Experts of a small language model.
Training: a variant of SOAP for the experts, 471M tokens, 3592 steps.
Below are experts of layer 6 (counted from 0) of a mixture-of-experts language model. Rows are named router (the router's row for the expert) and show model dimensions 128-191. Each number is 128 + 32 x the weight over its row's rms, rounded and kept within 0 to 255. Numbers have three digits each.
After each expert's rows: "raises" lists some tokens whose logits its average output raises strongly, later layers aside; "mostly gets" lists some tokens that are sent to it at least half of the time. This comes from a sample of Wikipedia text that the model never trained on.

# expert 5
router:168081125133062108149138182110085102172184122180130120107167161178140124125124138091114147158119173110153125133113128083127175160134075064156123124138091110100108152083166113110120137119187122
raises: " The", " the", " It"
mostly gets: ".\n\n", " \"", "==", ".", "\n\n", ".\n"

# expert 3
router:171119147168146152106165159136115114129180131213195134100081192176129156136121085099085142130103125071152099135129066116143084114168102140118087138142133108102118161126124073098124123127163114
raises: "O", "A", "D", "|", "-", "T"
mostly gets: " (", " |\n", ".\n\n", "\n", ")\n", " \""

# expert 16
router:106144143059138134142148105113205094155068115125162104138145193110139154116115080137136107126064095134116113144160113135120103138128114171143143097114095131148082110114061094131137090108110117
raises: ".", "th", ",", "-", "ay", ")"
mostly gets: "3", "0", "2", "7", "6", "5"

# expert 4
router:140113076073170153137138189092218083160109094127143071144145157116137139051105115117134142192099091167099146156128107120144081131151076158175117101071098132124137135116088150121108137107113111
raises: ",", ".", " with", " and", "/", " ("
mostly gets: " States", "%", " York", " October", " University", " November"

# expert 2
router:081149134077152140153095162155088166075101120111099189102106116064131082114159122136115167103135141180139109134156083117123163122090174089124138155101147099113096200137115191084167162118076112
raises: "ad", "it", "ar", "ig", "ine", "e"
mostly gets: " C", " P", "c", " p", " c", " t"

# expert 22
router:143133202098101147107136103178061128153104149133127155107140164076150103165152101153074164115126091144141060101167084107155107109096128105113121153121175113140169182150078162112091127085082098
raises: "atch", "um", "og", "o", "at", "ir"
mostly gets: " C", " L", " P", " B", " S", " N"

# expert 21
router:102050158184080150123137150100117141118142194151102144112156122133138114132142144143199116090114069112140142135083134143153086127076170181113139099132189126113176099193158133133067109153145121
raises: " the", " his", " a"
mostly gets: " in", " for", " from", " with", " by", " to"

# expert 6
router:098190104162184138122127105101077136082098113159140084139156172131114105081132099128089083206108103120108149140127126142131134105144150152121180196111151136125151046111102069146195149151166152
raises: ",", " t", " b", " v", " "
mostly gets: " a", " was", " his", " an", " her", " its"

# expert 14
router:138176094053113123106144181093163104199105089123128122128150171104124152060130094147103066105157060154096160145092149133156103134080109196180129136089102117143139133158104098127124115107092122
raises: " and", ",", "–", " with", " was", " by"
mostly gets: "%", " and", " many", " century", " million", " km"

# expert 12
router:098107158183196193159112134132224099156141075107114063124103163167146099082141139106117096159164136173099123129160053162120077132197121085159122072112092154131127067079135102120128122163154112
raises: ",", " of", ".", " and", ";", " ("
mostly gets: "ation", " States", " season", "ions", " film", "ity"

# expert 13
router:124106122108127055104137121131099071054163141083169096133126149146164140110117138128100123080093186065177168053144155141145097126148070108149135090140108124096087050072163089115093113170149124
raises: " ", " N", " M", " G", " S", " E"
mostly gets: "|", " |", " the", "===", " •", " between"

# expert 10
router:129114109089139134151150136158210180066102070100129129133103112091124109220143099177094181080130067115118132160126094174107170147097120179127144187064163125132107183095158122111122117116118132
raises: " of", "-M", " and", "ie", "-S", "am"
mostly gets: "°", " South", " km", " North", " West", " top"

# expert 17
router:135118167123072131142146068110048131218113122120107092155123135187131131179090100158142134173173152114166148109148096120177145106190081138147122103219119114128169105107168108116120185122104135
raises: " of", ",", " and", " to", " in", " for"
mostly gets: " \"", " film", " pre", " song", " album", " her"

# expert 20
router:167076174118168133142101146152104188084081156099119163149125115093123156147148123159140117115098099134151114102134133199124154115099129116126167102077194124121140166100166114142162138114172143
raises: "i", "al", "ed", "ul"
mostly gets: " In", "f", " John", " New", " Mon", "In"

# expert 11
router:132182138190110145194138064156104137123142119085113147083144114110137122169167160110185107108130167196118144107129084140163101103124141147098128131100211122110149128180140147126128080068125129
raises: "an", "j", "all", "ne", "o"
mostly gets: "i", "o", "y", "or", "ro", "en"

# expert 1
router:174101068121081153143128098177188096133141143165126119131096161113129130087088123133099123123149088158139119156137107205119080155115137111118142100112136125123134161125178130099156111143173117
raises: "id", "is", ";\n", "2", "9", "7"
mostly gets: " ", " b", " sub", " $", " f", " res"

# expert 0
router:091114149190149193174095099144131139138113112056111115105108069117120139128133163111172160153170117151127153133143139125154117148096141108102173066150112113112089103098154098137161066192110100
raises: "s", "ing", " of", "er", ".", "ers"
mostly gets: " round", "ors", " part", " final", " back", " second"

# expert 19
router:108101168166102138096135127097176162153138132101134151101076070144146127180145135172094111088194088127102170152104200145140158152103150170152182163111170117130137111108133118123178161133116106
raises: ".", ",", " on", " (", " from", " of"
mostly gets: "ed", "ated", " made", " used", "able", " years"

# expert 9
router:104206155191127085124132130111100131152118116161119134121139084150125104122147156101157077097176153139113142183109198120130161145134111157154085124135134114144182069169108109134151128110067122
raises: " the", " her", " such"
mostly gets: " was", " is", " which", " are", " were", " who"